Below are experts of layer 2 (counted from 0) of a mixture-of-experts language model. Rows are named router (the router's row for the expert), gate (a neuron's input weights, with its number), up (a neuron's input weights, with its number) and show model dimensions 0-191. Each number is 128 + 32 x the weight over its row's rms, rounded and kept within 0 to 255. Numbers have three digits each.
After each expert's rows: a language model's description of what the expert responds to. This comes from a sample of Wikipedia text that the model never trained on.

# expert 27
router:148131104114111098163077127121166136147124152109110121144119142096108098120133150163133169082117150149084118149144125138034112170137113118084120119174073142160124086148101122124142110168180093160137101110144157125098201110139133121139148131101165047115156114109124133125080138157150145171165099173099069102181194173185121090175154143140118116119113122126134141157153161148137185055086179180154141105045097131186105099103143130158171120113185143102166164152131155129144164098186152039121151141116126148157123105078114144178217113129142145160058167164124175122169141092094132159
gate0:128127106094138099155142174127153180159168156147081115137169132139142136090103082141198155083055143142145111202120096150120166159105054205152117112117166085109175130126122098116084080167138144117078099090216132154103105083139175147146119088185175098110117117147084134130087143119111132130128092166104140148097082141200135113106161071133127161092141173117127107123125171164126137086149088160074160128124101151148163127110155050112188153119122204124150114127096118153088113156113185110184125126096136147147140172112153134094152127092131083126192137142133180116166111082082136077
up0:123152148183137159100081115141166126088122105109130180120148167100121134132102073121115139119124165126222115066179132139172142123153176154094118153116167062136101122137147113134090170094097157102123132087125113104157126066088139149154109081139126053098183008166145109130120145140131149165164046114155161114100107093086103135109140109079133169157100079139133120111121169079124125205040128148140136168126146105191153157139145172095159091131131180144133125170124103137064161160183123187104129160157128120113152116126118140154105149132085159129201164129105128090120118107104098111
Vowel pieces in foreign names

# expert 31
router:165152158117096112186137092091149092148098034129167173087080077133144084155127137115132138191152073137115081139099157132158135158101136109059112111136094105147190108148091142142189122108118165163150125080173099122149142138108119134135124109119116093114136094145108066126107071119158131135149118189151137130100156085154158149136140170169118143057191087140120176121105155132108106146147132199141112127101092175152133117163170155128130088084175163100164190118167098239144143085128127171109090107096120117159126087136089131184102106135152161113162106083163180176103127188156148150
gate1:113149136130070135184134122158134109158097129067070114144164166149201121070132149100114139111086133106130169153118086103171105140118159153092062148116086126130165164147135156146151119102155111097053144123114139085155152130096089118103124150128115113156189109093100114153118137062097055072090122136077141113082074134165089116131102153078131097128090144075111138100129113188092116152067152132200074079174136089121125154145160168133091102143095157193121135133153171137164129104076183162131148083160108072113116177188116111121107121136079135138151170134152181170157099156145101066
up1:126160096107124151166141093118124133083135104012087125174120113156181135111168162128139197069101095111103111112137134092124165153114111153149173092084123137119126158103137123065058140169103102127159191139138124121202105121087116116104136161191121114147179087109102107112117123139100044147127127170117137154118102142177124095106181144126116094100104135118107102147158135086097119179070158184124143162098178037072156095134099168120101103135123109181173187142123152079134080078157093116163182129108084098131123142165136168141143132122180113166159156193135138151108126114158113109
Sentence ends, pronouns

# expert 19
router:055150045158140068087130138108111100145204120116092106132115101091156167162131129110097177147115152135111091124117116162137153094068096062166142158139164114170137148189104142160093155119150111168127150128088097136152098109157079102181174177115166149113135138142127127127095091079143144116159082138167104171170177120145142136100176117184074120176173100097160165131121156196131104159105198106094134125147095129077136148123126136152075093102092098128115127119107115117129130052158122185160168085127087080125127160159078081148088137081158166053109090155118130128130163068132113099
gate2:044169100112186132127133122138158142144068151090108133120142089112108117121113156146182097064083111188102182134134077105116101189156120128089130187189125155117097070139146147150097141093123151181110062055134150166060095091148186099106162092097104091087157128108182125121162162160146138131146070122181113084108141102145132090137106121119145150089125195154139138140162116111158109094099091114139132111143172134122136150135174093187127108142149160097167178181137129095119162201134149099108090111151194154137087079087090147140123111125122111160135104139207094133122160170141091141
up2:072135105135157107128111120130117132112170130120102107148095065127149162161106167114081167133129144161130064137147129148174152145059136083187103156074113169096121132157112110136073134099131099200085122149102117082143152126162119108186130148158164146146116109190079110115103136112150156100172107090105088175140116191142124072102139118177069116120164094098198131144177121167104123142112182095115150152160114111091127195170035123117143087051106112097069100114093123101090048081147098185179121143151129081150123142122086101122103099168112120057143127141114117142143103111107120164
Table and list separators

# expert 20
router:144106145123100110153136135137161174102133154075114104170103135179147096107117162091092125087158127089068121162131148167118142139158134155114098137114111171111086130136054149088137118105133158177118103136173162074148169129096064128107151064130208163145067082144102084135142130131125110170139129151107137142124072136110135128110180082078155169163107132145171136078130116119135140103176148100124178147139116150172129071138137175134183185144078117145083097099188146115190119156181100044064139116099131067125158097052128087069099121147160161136096144097083077104168104157105140110
gate1:123074056128098164073115136101113171152113082150195143155094144093108135148202145131125077109125082187100116141081139164088202094149117048138155158144112105181177156204145110138152074103161163136122120094133077155138081158106094085115078187161109106106164146116103085091126119113107089099143093107122116113136100061158095089100135072151137124136105131155183164166147084147131150193070133171116153089090169106151115179199090091083170091129130131121127145131153116099083140111155103140152105136114146121122115152160126111112135150154171120125138108171163147066096149144160102162
up1:155127082127103134083145125120171129125097086133178126186147118102136148121171118144194126152131086146127112138105151168124163112158106090125147170165139107128152156131156106145113082126171160134121130078154116136140116177075107109095093201156093090113175160134155125147121116133142131114164100081155101083128117096149120117079098108255108091119144154122147189181135104148103151195044177119126124103135181085136127176157101139102092137133138126132115074152169131138087114102164168165174092093108172079123083144152114138123121163163157132058142053097118151064104177170207134143
Line breaks and markup

# expert 18
router:123094110104143115173153123091149096107075137113091085095114093134156135123124152128085157125200173103097154119136120139145117199088108122167156169130097133110176169163168106108157102170126087061146135202129095177114122091143177140159108157094084093103173131111120150112088139158082096142155162141169167096111169086158103141122103154105125070147085146086146090202121138149100118054144136156159085107129141089140154123134141164106099137179127095135099094035051150157109154095096072101170144117081108168163130128082134143129106163091185164115141112083103181106071165141154154164
gate3:097180130120115052142094120131133137102153191121117127148106114141164081135175104101046127139168150122092127086074070161130159170107168189192184171132166152140140137093132174132090135109110123089132132136105147153142141119093124137114124169129089167166088080086084135068107100147112172100127175121183116107121150151108133068165157104133084125151129075114100124113119063131119110113125161094157115111179138025092142173152101119121142042093145178143137125118140098092156164148127166138092106115122124106183072077076133182190145172181104119133117099098135117104153117158146179145
up3:097159160134168110127131148105162114123172152134086169032153059193125083130140136106124175098178131131168146150143097145148061151119119132146113116137157162145136177142119149086082116135149090139083149058156129091144155115153076081089128120126099105169135133128096095113098108072123152071128157040158146123117162141116115153179164133073086135140173160070104122090120146084156158126177121117112132179171150070154157152162136145079163095163137137129079165099103100142141181162191163131143094156107074094116169150108172145118172162107119100158125042095125116097067123104092136115
Table cell separators